config = dict(
    routed_scale=5.53,
    balance_bias=False,
    norm='rmsnorm',
    init='normal',
    init_std_o=0.0,
    init_std_down=0.0,
    optimizer='adamw',
    lr=0.00163,
    beta2=0.95,
    grad_clip=1.0,
)
Below are experts of layer 2 (counted from 0) of a mixture-of-experts language model. Rows are named router (the router's row for the expert), up (a neuron's input weights, with its number) and show model dimensions 192-255. Each number is 500 + 50 x the weight over its row's rms, rounded and kept within 0 to 999. Numbers have three digits each.
Before each expert's rows: a language model's description of what the expert responds to. This comes from a sample of Wikipedia text that the model never trained on.

# expert 8
Description: Institutional and military nouns. Head nouns of titles and organizations after the or a, such as Chief in Commander in Chief, Division, Department, government, Museum.
router:479477419538504503416487530568463511559479480581509497577403418568586544482493433492448506577536513454446522562443489481514502529466528492490543543490519539500543521464456484558493464564559405
up0:423507474455542540512584470586521500501615515518466521508563526532602476513492631579521462562490420410535467493542452516525502528527424478507463497491555516523450548515447457535479591544456416
up1:551499509523579509524513526521403533521504475494468524530422522601495474478550428469431480481470535521488451538606537572577483413504464480497592486510530517462498431515451563496469567568498509
up2:488535498476524542560570512544489514419499397504526477464601482602552563513556537480526494453575440426528414400457585524537482521430488515506598544529409516460566557523427420478555511535562513
up3:602369475467476571471497473441533467500553530517519437542570533522468524361506515483528514514604419498570502451462465471537502435520476520608440504438549526431606575517415466454538497440600575
up4:569478486615518553509535535474423471452499569519492520448473492480508533473572524441505530523593511503557445475462601486557531505534513408476581537401524487476483494466434579511458622529453491
up5:605438511530563489504500505494500529533550507501525502556479485574474475512457396522524560460538550569535638492438467437542480451549543579521497592453466544446561588499481472490470481558570480
up6:545473500481476550460509457432547636516511481506462458440518475516480494520557409519480480574533523534518508501414538453475485477508563530550506580414495498484585583383478499445493434506585436
up7:544435466556496471445506529468384474528507404504536481423457520485592510460610527342391488475515458491476510470473551536544465544561485494474517460447420560559578532496508439447474460507538499
up8:476443484451487449453595460524523506457592562529438491477500505535488427502409435498447473538458501536470524472571561500533468522438400484442495431515471529463492434511436467498455476543483470
up9:437486450521498550481554401475553555590537547434568584708492533550537531433489472545536522548627500551494512451537476492488508519454500567516508573498458514513481517484535475443542562492526397
up10:587393523549435540446573588473587472521530555479491524487463499514509460450501472505452498546446531533607474442509512536476485551480505612549490491519551540448495537465419525509491396474546476
up11:510574510585527437519481480579529492537454451542469488618523412447503476409549499477480565486547560538516514450530529478500537492496476575496523523479496494449516506475551482490490445428492531
up12:494418509594526566488570450522460549500615570525518460562582461634603516513518488536504511569445524561497517489486470445439479548411525501530523618493487601505423497462491431494571420574539455
up13:453517520542501478558421522480481496522468502598488511542521432515646525524567437369544457570476452500467446485486478479524482521553448504501477475470564586440466576457494548509395470527544402
up14:559487506451437445488555488502495461528554537460502486480526553461502478424544527423442479547514527482529406474493495484402460485522499464492487477553441477610505456489478615480544637512474450
up15:572494530573465523566601490567524492476473416486504450503555560494543575494582547450448624487472461462460542516473488538416546559521513523542429620500423478499413604458464575514550570512477437
up16:446504435487575497533533574555526571457557523489419389454542434503533665443496533544561421573456556338499420491493538461538477466471531444502483532490528467465466563505424472505492571476472423
up17:457425551454394482462451459493528483582557434535620638525433480518555587475522353479477469530469467508542550554504485394532509518446475483476548437476501641411589498553500503467497431523470466
up18:476564485560420504575523474471506499481484560528482476588474459451465456497430433475547478529461393622515565518444483573571514459517528452517517429407486544450525498569527482479488569567556509
up19:464515426562445543446472511570476474548516511583525561567480423511549563469558462523428561541459508425449518569403464466539494524460495470453575585525481553569499473448404404537491567513559466
up20:422558509538455511521482470520470506549512471541542530561552428481553514518510447442443555506513463596418567504526535522446419454475521569474501619488513629459562538525491521528508476502465550
up21:557458510537514512504595484546550471549533535529487591561482485500553548504474549561446562514592566533530503506536562465549556495477581543526470542539519482559525393493510368480566533463494472
up22:437482532498568576489526518521481526488544459509472443450453450531428546458615514534541462509534579445579381543501484463562509532524549448425542420405540501497605518551469458546436509501476471
up23:519430490621510529522566489469468483494485479559557444475473546529461553472541525514434579400541520451620524549392545465506556471454413500488552562498570533601460515531551481498486557478509453
up24:472445477458526564553598502530565509566447423500597527576501548555633473508407520505497549510445517558484515492491526586539534578488480515441614594440507518543479464456508515482471621502515456
up25:446528499561552459499397567466566533515456475478530430557547496443482545479425436529527472557529520453517647479514583529532603517426501442539545536509443440453544497432600426499498425508452489
up26:462450492551544485436294503518522424431572470476451480499464530654548494457565503505502467466326432420417536479501454618517488451536536522512586553487484583529494446543544549527450518466526480
up27:531466448577533573597467549436496493486522572457564524620434531490578513520447529457511553468483475487446626444510440449574516490461496493522545500453534590464400524515502497525583595568535413
up28:519539509541480452457583608527433500488475525468601522494564492509493486448486429434474488435459413431413446528563570463413528608506621504576530542515477494598469480511544468544525511530442450
up29:409454477502579459485449504467542438462591470465548520432499470549565509506488523470503510549609454463502497509511456498620469485516382485478405453526490432508563513482550529548459494545390464
up30:465507416550452539438438528567438465536506488582538555559467452501557559463574460521410547546470499439439523559411460457544503527443493478459558583524493551561492454466398396540496554520572446
up31:521462482482458481500598542519488571462474519526492483460480538512553529490463451586467519504474436539552514514451512432570491514536475408553472563494485465531507529529425435508536439522469369
up32:441537489552480521562529505504477465491542504445423474529434483486547491509520526459541514458454532441581589503493514598406500535513413445584510518479500503432497447486489461564401555529490529
up33:499409533556472466540483514504551494554537484512627468459370494514502559554427481414521493525455468657505586487503495472582407467454531479448488581494449496545531526535467511514431521566455492
up34:520498532487509592519485477521494523436514419501604555539499470485550528500454421438430507514465438473386464503579481501523585466427455476485440563488514454469557443534443524493442594498545528
up35:511523476620592532511592508513543446561505435497427499619474493497544460505456507521448494441453591483549521547481557508437530434455496469480512485499437453486607453557476488549444495523575547
up36:537563488553449423496544528582473495509480498480492579672469483443553489555393539577505481455470535478522442509548505540441513561480541442535502491507461610470516494533551405458520431450501506
up37:510491485651534474483446485542508470489523548521517518545468507401441540476611496561503493505548497393460547458540568475626433503426523463550468580452452477488550528509395534468423506492461434
up38:538370524529512415477510485583482486510414522512526434413549427544523593490450478462531462539434422563500582513512554546563492507454536490450493458457417587441520562473440460490549487574519432
up39:512585484458492497603503546511519574372497485539463462597527437504436575503531571535494486423472608501520446439537476449521528582414460484539545527553563494640504508481548518579567405482537464
up40:477389562566458578501456478451475545461540506526505503496462439480529582548431536477462533491534494451428500504422441427508491432486481567482463505451505455530571495443431565508540484440494461
up41:458339524545479454501465451473563491513462568508465461485519509416543520463514454436459443480602429506486579463488508502566502559528390509518476531498480404464538502557506527432389546435458503
up42:547374539553473520587579544508484493504474587555578493530543453406477473437514565488498461534581516511505493479471482502437483510439548485484431512542513441629527570526489610533511468455495489
up43:482451532533575484551467496515451548476434394483581487451518519517523480502391434521457529561427536494498532518568458515501610509464523435436509535443505503557523420506511508521403517593499505
up44:525486507414458410463418506494506432498472534448638503425477438450537452522430570534488496569531473481488497469446404501499527513552457530565502482566543599418454534536468474552507435529480489
up45:618481495555515446542452545472477490471386446497550439467516527509551553505525476514534511628480453550476494489474537522562490541516573382467581584440477506497549540507469453472541437555487421
up46:466507478525487553460469413405441518588570506506518493513545498598499629538573487504556511488531505497470522489558455472527494517469438579472509619471495445569416598513627411482489457522424440
up47:531451460450507446486575383514476525433487533549401461467561416405547534583588534454532501459486551514458577491507503503531480565550479460549473609501497447469520412568505447453402514507536526
up48:395409472476518466523504470558508531604543444573434492477409436481550525548504420450476418468517519462381531517554519552427432521572584500515558483403453424501528435548422515422491504484514436
up49:548516519537553463556461527499496492522404541552509506542462484464467456521480425464490475564551511486462518471490496350495531497549588550532551603448487567434481528546519535458519514435525528
up50:517441507467518475468414484456537514532503508525544508548430467532579456535500440561484523491590391543517476477509457428518533462481435510437460459567509547493420516484517457565510402487499502
up51:426593485433379494531517493462590523440543531488479580543554519486519554457558544468515466555486476531493419467470487476603502559471467411504590558471556448433557479480582500560487576545530468
up52:548471484518466492500589601454514499503445500469451575506418514445488474516505447372482471536506554466500486521511521469442551517535494513519588468477421499416520542471517543494495451531539567
up53:453530481466369500488558496508541514477577539493492461478551495451574493499634516476494474599571567377530507524465517585449588547442349465531511587488480397450518492445530564525460511447473509
up54:461530487448431464500461463457402544466468454522491496516534544510573496484550423581534516540472446528446578380450588503425542566501579423543519551509496466492516434535477474492504523436488505
up55:569558512552389464456548484469507527497476555510556490498490421495540530458491554535524455514488539478529607525498497480486479517543595500493479546504464462550534475556581494497542418526446485
up56:441556481539496507501411414460594477487492415495443461607479520463553526532412506464524484484589503440480449456539482458487415503604426498580508575436517399517499513465522576524398514569469474
up57:546480515442504457499536521480598439481524617495475560466460451514518421504457503444509450503453560527487544490451457504494509436506440507498460563489621568512563511501546492526467448507573541
up58:444405447535583455554510502562468485587504494507446495521493502474512500525546419547480478506478507497432595437447533631446444479486502498529556542530487508534484526553462521534454588507615502
up59:568415551563427509534434553532444534515497479530552487553570440424536546534566478513574476457498487489447517534514507477480607481576436521537488437500602652419474487441540443468517444541543444
up60:548383555491532472521450481508503501523561435544497522508438479427502489431445405477454528482568517481450528544501497535535460457510447530528467489442510571494455584439406561483516501553562418
up61:538514507538492469506577523535540410447546442509586531482554521574507479451526555476489501551513448477513429445493449403452550456554485457500412571481440530503504521504509498516537601476501465
up62:522403516467460495461589382449535513465521584533536478437445461456491453501375517500445488577502478551521509477443449553442564399488434416600469401537479533468479456523508618523431531484484502
up63:419521479526566452526598459581490476502506441533472460470556469577528623558596481456535553488429502487452518394443535607491586537453484456477585598491399533429520558465399436516516540496510488
up64:479480466556492503511582500487487481528523456475609561448458471546541541518547454456417474541442526513580425516435497550432434572494491590499467483507494550517539565466499530489378465595531562
up65:398435528454554546539524472509505492509524501469479475530546498568466479500560429489497498605475562592531459445452487540558463521499497582544572502448495541454544462483499476483455457579583549
up66:423449497496466521511459534488538447580596498518485523499448466541505419541553435479491560573474589457427416537492425438583532447470423570380485486518500485496528376508488561518459404557472487

# expert 5
Description: Mid-word and number pieces. Word-internal pieces and final digits in demographic or cast lists, such as the 8 of 18, or in horror, open parentheses, commas in dates.
router:448530414539473531410487524586447538563445487588500521560429413532525555445485445512459574562523517518463503575443442486534457542492530472450558527541485525563513531412447472594509499546577450
up0:566522499393503564488413470513546604458471470559501513536546497515510498509571534520483470515483485481524468469546540526486543542480533420486515512539503494418443515459470453484539453582487383
up1:589421528542461476509540561505518531465561501488428472471489535506505508470543455536411577546497567456540567499544533573671521417492574607552598490583556587494429439527554562516516526566495505
up2:409430470534534432562593475520448636479469443535611528488607545595422494516426534505503530479548431452543484485436453531431514465532562522452550517521472500551388440418549450468495529507517484
up3:561347493449414554486562504470443419520521497500437477440517503398392568460447480419447411504583533503545556462517587586501459495526474514585461542456561600438636567501459436445561515512580465
up4:558471471595489488470532502470428525583517517522505477514529565477461467484540570470502436516401582566452564504555495474541474566563485399430542456474438537477428470461518475509463544477458423
up5:661533532424477516514547513540465685432453519481429562370505496514435471442497546537456502438493525566475524533532439481539529453490556421461469579462474472445545494482461484514547534533523548
up6:495535523460428566517488453429509555536508533526414493456491510563502519495449497525512549542577441492478466541464518434489437471621505512474505499466516543505523524435514497457524404511511437
up7:450488495531489419456455547493493516497472528517612455467495460511582506492487504415530539486546404492577500507549568541475401464567557414511546454400437672548595579471552513489514510488543486
up8:528534499494479486480437618490529534481502562526525558383521535616541362519425472409513542522521418530335480435446469489520540558498416512544522506449546534464460454465498474536464504607500484
up9:564539474497488454583530545509481483628426483471414599523511464473532489398498493564544574538529445440592450488575505412614532436520428490525492528580453519448578509463624472446479509504497469
up10:513458536572443504445593563515501448512451477536639437437486511539590499559504504488470496543445614567528479560486485499538480452487543562431525513492518521451524490457448479506517420555506467
up11:502546479573534410535463432543450512562398431476454447549493442489519479417499477472468534469498482503539394486514406441527645384505505504458600560555414415444484526502587518462456471409512526
up12:468481503572380499471448490521531504540452553549614451539504394578466510541466467474498454485469478553531624422498473484444487521458512520514542551497463564447443470459423486520463503605558571
up13:443432540439520545523419513421412618606424495522538542413531468481508503499565521470484518528529413416465500538507404475528404470556446444461425495537616648486534520434480527526429473570535487
up14:553502531448401459533506535498496464559503525477475463502439514554516476451464431428505499542544451510461480509442505476448485416536479539547532422485439500546479515517531557504486540542510407
up15:540454545501434411494442500470596546518423549514479451574565484520464542403498561515443544479539515520549492572526464520460572507581534526458562468580473494521428520457482527463486503529525481
up16:473545471460448492558544620452533549463513555460520439485517504484485545412520623454556410517491506441509412489441497488526492498545509412540603573516571449522500529466501494464555586531555555
up17:518524565503508448476513434470473561467472467538620598538454504520549505520380430480469464534481522591503560657461496400583421492546511521465503476504532458510530452549467509477456452548440510
up18:550489503514444457502514469513530467452391479546539441595524529466476438544520410562494457482431457602416542473510437587597547441424547551407455436504450492428426435469496411487431519547519490
up19:466512425522430531438501516541493546597445483559528529550450449511573532439475480483423550511462539524460504527450426432539486537551524501473596538527483552552509482430445429564443513547533477
up20:458519482541487464495479559521463477591487539460528458444548431477566542513454484439448580524523556452513469469534489490601458454468532542482535594561514586524548452541520556500539428373483509
up21:658430471528430585499615517424480642515510459508506542444516548497447568497459527564522567555564512520566427520513530492625515486471595507463476530572471420541505429440526424508531480513511512
up22:517503518495465535487510549547487464439559463482581571538489511510418540499536478526436554433561604542523497513408575469548476573470516478443500455480594460447574512465528440513494460568522500
up23:536354467560420574500486526444495547572484444538533516509516516512438475476506502531484561467473519434559664515496510515459574518498454493501555409453496512571540560483543512532495579472569479
up24:470499497483489489516461515503583508525401471563525516541474538500563485510442479451460490460424403540473470427581480535482486470523473463428566516495492517530464422481493509453466537550578385
up25:451511539484433528511408583464474571549535446540457504482550391451511498510441473544493582468574506310565544514577494482457485509377468533542535518520482488495497486507497507491544410454504519
up26:503470508533388539465384564511539531431521404510497469479448483658489447511472469415450417510374502457419493444539467496621451495560606552458542512483458599540542444529482503506499510513519471
up27:508457475497461569529453455560487430537513457450573520590448462476546567484479454522445477488503636407517534451511527514476523571505507517521516453459506492499530472529499467498546584529510417
up28:512474498551514457509508543504449561557459488566577577503569533464570443437481441403452473466473461491519366527572534521507597583555585409434551563506468485599544495472588520518508523552506444
up29:536524452612544500559521480493462484507381499525593543419544515528490426513429548409539483467558479539459455540536501532470387517460437469498481452457479533559466527550511504484588544504467457
up30:466506418512436524428466533538461541588429461562539525541441477504581529428487481471409537515472532535450507518451417421548496538540524509480579538525498550544504467449434427570450500557541457
up31:491502500493512467512596558501455597462452597592544504441455424528485472532476480547520518541411567496560575537420510399593460538474449491503373475539498445491496498499499537495465491424445412
up32:503466477522476527522593500535458452484531393463486529506478561498453535490470548454497495498495579577449612487390532513537518512453471407452554472523446595487575528423515482532399504506571527
up33:465471546502454531490505502439457489518535467496596676502495530571557578503418594544433552491532474578531496544441504426601535485462627556470470544476481500475642520534537536539436444462457377
up34:495390494506431492489522472468551548422497375551603541599531464545522560529464431497438498499431588525478519452538484531503491524540506544455517511527463508521469383447487460505479597543527505
up35:449432496453451549487557481515537464512487426543457505497527503478499473555464462547494557466509519525502608523445454562458485495506504630539474486496403476475542496477498458526450520537526499
up36:515530543546528493483446486573572472547486446526411466632537487459566470446447497592532568548537465427453512462473552507497509530479498422484545491519522620516604575498543502456484415415455504
up37:560521527539507520458529514512504475509541511527436451518437493396456483496558514554454497438573504512360596508599560440509424504451476578458514559425598517479567533559454464461493529440519474
up38:505467498497499414430501643502486506499358505502567578400615521516569466466443500492555470460468510518438450592456421440494475588408531442398525459443515615501521561525442447500476501541522495
up39:504559472503477551562463426558485533469471402538483486538531475572396531484573499528447554486485565428551456441619472582472601543427461646538430533522491472532582479542557586487491453452501496
up40:402441515544506580519580458471441488502479484535469522406514552417514502514505590533524530479648604490434488516380393495509361508498544484454396492480535459487466478461467497460533512428489511
up41:492422519536535482520466511454505564540475534474470512462466562404583481526464513479461464495627416531435473466479438478521437488470508487431460559504503477489558491540562494457495513488423517
up42:505427501547514495574591520452405384538525541541565567419504494478464513456487583451430563522557586504489563389474418436509573496512508542526470566573451532499449479526555556534509471539476448
up43:468486491552567456555515506479567505473483362462554511526467514545504518473484453469491536591474553509501553497585496505587506520521497579472563457494439563533410384462519521470418578543458528
up44:522492562444509501558558570456450546417407434461509561369492497581543456484396553479536557573483523491429444539429411482581475476588459513534546624535472534487442470517588531457503394555481436
up45:560510505563593404529421486525546588549469456481490453423499369461555466441501466491465543521472524516487513467540486510487531446507508510444502488481432551481447525522547493491516447458477417
up46:441441452514463447476513519464454513543517506448497466484528451530445547493460465513519515564474517513548460521591540420567520496458485519472462477513485463513478538483603477523466479418450372
up47:553488488500580526503471546498573449537608455512382493412575531353639484443471484530531445476547556439436467523469502525542475509523447494542598595546423507516555526528584473494557403495480488
up48:348504532489410523483435428489503593486448487509468495512500438505507473514504537458516568502582477495534525516498493461485540477578482510535488496466517505447410506554489519410397508385474421
up49:509505516534555504534522573472454600495427591490471511487470529458583463482473528519421448543496494437490380576468421399502506433488639543404502586490514514465501519525552553502607448483452503
up50:510427507525541509507510447482539579487493449533508499488524446480579460475522503567541535573499516518516528516522532356542422455474524451476409509490430496498411435428432511528510608415516500
up51:347521528522430478553572554492471597448562474584549529591501515554466497527440421508466471499387512506360557454426432532441507544486456460487498490538499448483405458367480479541497571542437452
up52:602379539437466594514557486481499557493480507454470538567482477483531541452430433570497523520597500513561471562539463507438472511456488508540590533485497499439554563546523566489557452473492549
up53:466543531483517558494513464559495415462543499495544434492553440585510524433470492540494443667550532437509545457550486498485659511482323480497569476465380455512407504523491447564554534411502458
up54:433487513507389455513555528545531501517561450560504519529593539532491504533476431523485491565418485386590585375491439430347544548476554453558497545555487428499441495499417478496458610458493498
up55:544522519511501575497512435579478477556456506454521529458492517540571515522548467480530489527581492548545425482490454531640505445562553612516556478559484599483538484541559481431543456546495532
up56:505399481547517542470458435517447488497523426537550476507511551389636518571450544538487519378522572482435523504527516468449388569518459484555478560551545559473567528472572479506536468488529544
up57:564461480516558465506439463513531455468503498487514537461516454503516467444426460487586413522543595609459581485504484418509503469488405489495457562457541479489517457464526549555643470486467557
up58:467451459503393443561522446567468546567520477512513545460456520524558526529487518459475474498463560488521458568559485503530570483536513562433543529544479474462499568520468491507423584527587464
up59:502484551529501526474510455508408560496410392488578433486496454540451613502530431479542477467489492538436533640519541534506571490571456563431519485463512586470522533520574474514473491573520496
up60:480468536463488554506464543478485623523458437609448576494571487541522564451509499537512494521462547583411500642479517474628441498574497487493460534516547486528516416519477435455467411565504504
up61:528484558447449610469447543449402463510429507476503536469539557467489534417516502465529468550640537499501481497432476481521472490607518491501488488476415561457557519519473484481531435545513447
up62:465438527533538509486493369460630491499501542526475438464433502450534462444443389544499485580541438531487519443464491533446422414556453434618512512475529553521519570498507530535448585481404486
up63:426566491519527462477457478545555480564434492530465527572565513526578493453497493466460500458440385437519551444414560463523643461459461525524613539522511515485528570481427485526515540407483473
up64:478432493525581501527460474482515526533515463483556505490456480459509504504519484546488609537477534493515494496563563516571461473513530578436524541483540594533562476343538542517512466551461620
up65:500432564430447499557482513438508528438519512552513484555550494464458475464504437508476409485406518496500487451390436472495426489551540584473481464513552498494447460356492401470408517563568483
up66:519488503501389561562465543469464432555550451495517552511413521513534466523436506471498525444475438510381500547546488473574414490534470517450499483501526452555481465542478565469560475518533367

# expert 0
Description: South Asian name syllables. Capital-letter starts and inner syllables of South and Southeast Asian names, such as Bh, Sar, Par in Madikeri, Khon Kaen, Paradi.
router:426482448476451526436484486535453521548466544615536522533458420467507569496453406524321497511517487487417521534474475485519476539536513505438522503528555546499532510453453407559504496584560457
up0:471556500446512525519521526505488630524614516528454507503538484431546471514550545550531527430434441421524448573533456459467460517529536396600449474475526546454588546461422562504494539547522437
up1:628524468568534488489475553549482568475524452507440523404532521477557506521465496565492533546406432460551537543455574457557505408489481528479557520547497463466383474528557515485313498581407514
up2:549477506498455495558541489530483558470522467510515457478537455528444551524511540529507528506535478481525480474485453369424490427496488534442490551545474469514483595514475407456517471484507605
up3:586449508443528496488456467457493435521571534498416511568518485474478575473513467489414480513566543438506508513481549527529506538500512547564462472465574447445651524442480395484553526471566470
up4:452526492486472468493488508515414456510520585552475538480493544494503501503441505424343505454683497421506491533458506537497543527481501422470527501468586528494472525530483494517482459555515410
up5:512407498455503489463562537577480479468495516500517510512483435559492528540488433590436523380410503495418574498544492466515512477528594525371518455467459572409504523516568378513378474507596548
up6:537604518432455560488480511442499504434512431605584521557471506481504535531593550468431458382517482511471482541462459424477501547564532604492561502477478528442539515447556449449502369530518502
up7:506478508542645461519478536462370435508468528538560429476421527503484577481507477470391494478534431540515568436496518550467463492559547489500458419377395492471527519465500492466591560486559532
up8:468425549442446502488491501440470437479582628481458520448485512537475439427426501378442575541508585543440536537461479428503522496503410520604604513520541480481522529495496476490498479499533471
up9:475497495438512416520546533522469442641501548482473552563530503439517493495439452510580493539557478516541487500442473453560479517531453445558424511519395595411462515525561483510354453524548454
up10:601447528518593592448573447485535448441407522461579414493524474602497509398554526505487511512473517508516434487467414492590515465497466533508462450507534524488613527476415558516521542587424419
up11:513577480560539489493517455566489416503351509479514530537508464460503440468507513489476442469490437495551427506535465541538578493373503504478502481520407461440446562560525500508484467458498472
up12:513339503507402558469527489526478439514551550485524477596537435576430507515492510527416431599564501578485600509569510402474562524422453565541453483494568593537443518493514515535539425583513514
up13:452468534541578499566506558450390640492448537549528549434514451470568537503489514494464466459557515451491472498395451512484396580549378467482475450471604519462522516486457551559463460480574481
up14:559575511456364439534589584502590434525549512503452547535473558506503471401449474433429496513539514501500465432495531416446452479505535533523542477558444486641521550495520531478484521610495467
up15:497536495572437553537589609590599464426447446510535468538536462493418527493502449545423491462563484441412587485519488522500568487466576524486476484530481467498510581550512421441499406515588491
up16:471492452460508523553491564493482567468503579536485359488559471533557636500427503535565472482534529398512472477426550456526465441489479490553524520542615485469482573510476485514523591494532477
up17:467473529499411444491459425507432440499531441453589537565488495490564571479427369415412536533529441557489570536459517499567463509558480552487515492426479567507440560471537493449668581508506363
up18:524555497528500485469524418520498554464485520473502464535387518451498454452548377566427490504420453531528462552473557606512526491472550525477494414528474495444501502527564467444501541532508432
up19:431542422561481546428490507559478533541426517557537556566426443542565580431527459541468572532498492473517544558426426472560493512510531496496569553544491524542466493424444388563491518538532444
up20:543456510511529458473512470510384416568544480482464520472552452472493495491502522528451497526567462413509483460427453457546462369508506537544485677454451496499520549545462501532544486448495433
up21:540501494481396477514552496480559511560530457501524568508526550420466458491431627611438467494556493436560343514497494433556428561488530458510418501532538544554592431517426460512397557521558492
up22:586432521500554571502567556544438472496589446396440483542537463530464483474441408589576471483429549534438459495574497485476487513428535465424445439453547438511589597499464451519486492469476451
up23:582472458614509477473491576521389532501456517612467480500445472464499499561474520546430508421487513534475634514472513505471514530561436443484503402458551540547560475573520449502367498473480485
up24:446499466429469556470469538461534556569470461522588543513473488489576504483443465482481511502331441542418541484535508547453486458544509463431514480479445514548466453486543519476400540484513428
up25:554465539506458503478546562537500470498429459505522519515469415557478482515495489596411485407600458442398492480567518504545531552524478486518496509536481545500584513551504436494561472492529491
up26:509523500507483510524390541519514513445585470527517511449532512607519451490566466452527471442358482465471439572548418475580420495510494542490514474408516530463538426560451580499401462524493419
up27:530463509532537533542486610528412487555473634483477462527476506523489506558479442522401511502441523388491630483486479453479546542464581506513514460443513431462501510520485507479444497493568496
up28:444569466515456480537511535510433504535495538542587505532512493443532547485435415426437497464578432505378408486534531418477470508593521417491497495530478533552439466444559479522540512587484549
up29:450478439537575390498416553540491416453518474519445461490499547472584557511404451498498491467540424475479526445456475469491466530649491495504580393478439500469441558460548506527579565546475490
up30:431538414551489542420455529554439530529417491561549549555416478535575577422545458534457562537507477481508547545428419459568503518498532508503548552542507524533458476444436387571505504547539424
up31:561425503461464529499535548494458595523468568592488467433454469486435558497438480632491469541358466543484585580476573414456534529558460496515524556515502445556428483520458479526523497465404494
up32:469507488460458495529513528522490574486566600497528506417487491466479529474493517503464480438435470384538460513478535518461465507534525522555555412455543518447517418471480503515524451448581563
up33:451541538507443535506544500490499386592510503439613573422535517464549511516404483562452564411545483570471534493422492451476410449396564530408510512552540573554648477525467501503523479499502545
up34:617501457515466558486435529470449562476406397557609610583498517412510511523539416508425493429442502502450473496549476471534548490556477461440487560496469464507422450465481426430436561533562570
up35:513578480420457477505550457500522521563524468534480545489554506478524460487474553559360568453423534508549577517488572420480553430398480588521506522551481529471515475505546480453503480464560548
up36:551553538645505445494464503492480556501470505460533556539508524540544445527533538557576499503596518596522507483499476503528531526471527465554494551507507465531542460484497479483466524524475495
up37:512568496471510472448507441515445464484500515616483425482452496501504469546521506484355504541605450463448495436494546446485437458511482438427511527491606565510538436543449480461471571511488447
up38:496380459485457484477516512506486442471431493522584552518601468483521559512487498453429475536537481549392535560455545430545508545449528501508520518550626468497568485447514428486555524501624489
up39:590584484520499525518554457425487569466490441598485478518420507524501559551483573553488523448505524487547526420494447436480575557556492504526534524574511488498409558435441544558511490518440584
up40:359516525484430559469537415457448469483512483484561533484484476417553485478505504569398546554656483413482465502462467466492411464509460561476468507454596550567529546418488487480546527406478431
up41:405386513500415471532470533475536533456442623536524514523502429419565521546316458553426451438571362444402531482429555482469425585526444456513461490480543468466466526547566470503500540525506516
up42:411414525507520477560538533465435438472496518541633529489520535467465570468475485497408510473642520480403485490492462481424476461457453528473466512509524486564502537494489499570507454525496424
up43:516523495539482481510451530487472542540389357456518526529521552522474492465469462532462514568467527581393550521586524539542558514542503493487531489491484548533409473518495482475471550575483516
up44:396409568375375444511526459512514324445411513505519488478491492458451526424419630449463458464674491404410470491452430475538425504463457654562549514476579563569507509545462469511580508470599496
up45:654536479632438467491465458516570457551407379507535474526514449467507481425517438509505451546443480510434473478602490567547523464502462503516474524472436484530532594505482447446496382567449384
up46:473468490424500500466428462486431458512564476482448447497567450536515557468585521459582437489430453489416602503605454495576472402369463518528496523518441397503515452565525509463484523481524487
up47:460450472430531459508440561484470463543544524506459532398485527484594481492457474460376597484428515457445520422483501461481452538596430433482590503475424561517473555473549474475425533528548496
up48:491383526575456567482542465577428606514418563552473505554494459569514456500499582579482552555586504514442400483498541564563544539508460508586471463491410361472463420551416601467573434515394561
up49:549490466472473527526613511511516460452429493483543540507513479520480518517418475527446444471474480400406513510466504385503462473406566454438492507557540473504541589543596468493497388467555635
up50:522417512508547521509511485463568539490464494508570522541502522507546503534376384576470533583510431389440501508466489407559494493534528392495514593499491576463481534468493367490559543483473375
up51:424590499528528483495601526440462574353532568481508542547472592529527506476467461521512468470395460533396579433480468544520517498494626436503571479465487483371453495507562506545457533549494472
up52:520436493441516589529544508496530445544417518509563539505481435487460535530444420432491569451577529519523463508510442477467453559595567453462521446594491504450431563435571588473550451499505612
up53:482536527469487556454481475531494515435538506457477414519565445515511450542587426472527477642589543574518580442553533590484610576456392472529477513415473581494510460530508478545436523454487519
up54:477436503461400483423545489490487454498574428517442488546502511522520528553509462499439477627454533452443561445584570465425540483481538447477499541537505485508508513565505461470486470461527509
up55:414523525560475520521446557527520576560519445496569590451487518567505508491551531517474560516526507607555447540498461609554565626590484547467524538516422661530513479499502439494389422568357561
up56:476527486478516509471497529387537522502567393519504558447475498466585525566441542474573553418637469498531487429510445485499524522601511475561602474581411535460527517391500522511508521574539609
up57:526422496451553476459537461406561520409512496435519537464517509531508490438445472537576486452513516585513422412525558440532409546566515403533384500574503585437584547476537569525566543544519535
up58:536350455438432439499534477526399572542439548549467546431519463424468485533491458498349427488432462439479520444523502516454458443462545536452539505511585411489455562533569502498504528471645529
up59:575442544589469585498547565490464468462448495520597496511552483456472615507588477585508435471534491468352478528517456494524548498547475567589489485540567527470475486424532452493507451578499509
up60:543574536449572546486560574463466551409473508546485548546545524555505410482509544568408565527489614544525451535475527413631502491542408469529483490493596490543566505487572436508454541595475514
up61:536472539482403541496541491500466481485479485512676450436421505533531453497355465471388520477599424536479448475484504412479499540620465514516515516479526560509552554450467519478542495529522532
up62:480402547530433551483574460421569493454501540512487505509482430485529437438432434545456496612466520522479483411516472499481424484528438488564482555526502442521495559503484550505427543516438494
up63:454663467571585593445546492486533469506424519505461499544450456474499472563525381502503433431427427479470500397474546544503497501502526473509526458519391514392488623549443523535485476507505503
up64:408487517598474522488586476410499519518448513473474536469454472512481447511514575501476485532575539497487506487530539482506515451485447588490501569510526631519474461494500451536443461528404563
up65:485440563441534626505474469476518628439492538498450542511534533503434481479507469493510503463384502468535460530488509493511498487481481536452507419471570537417435440457548518545410513512547484
up66:426523528458440499523413557413507544530563421512520503484554534390513498505530501564505531479497576565440495526513473491571496495572550489454483510617556448521539465505460561501555489652505440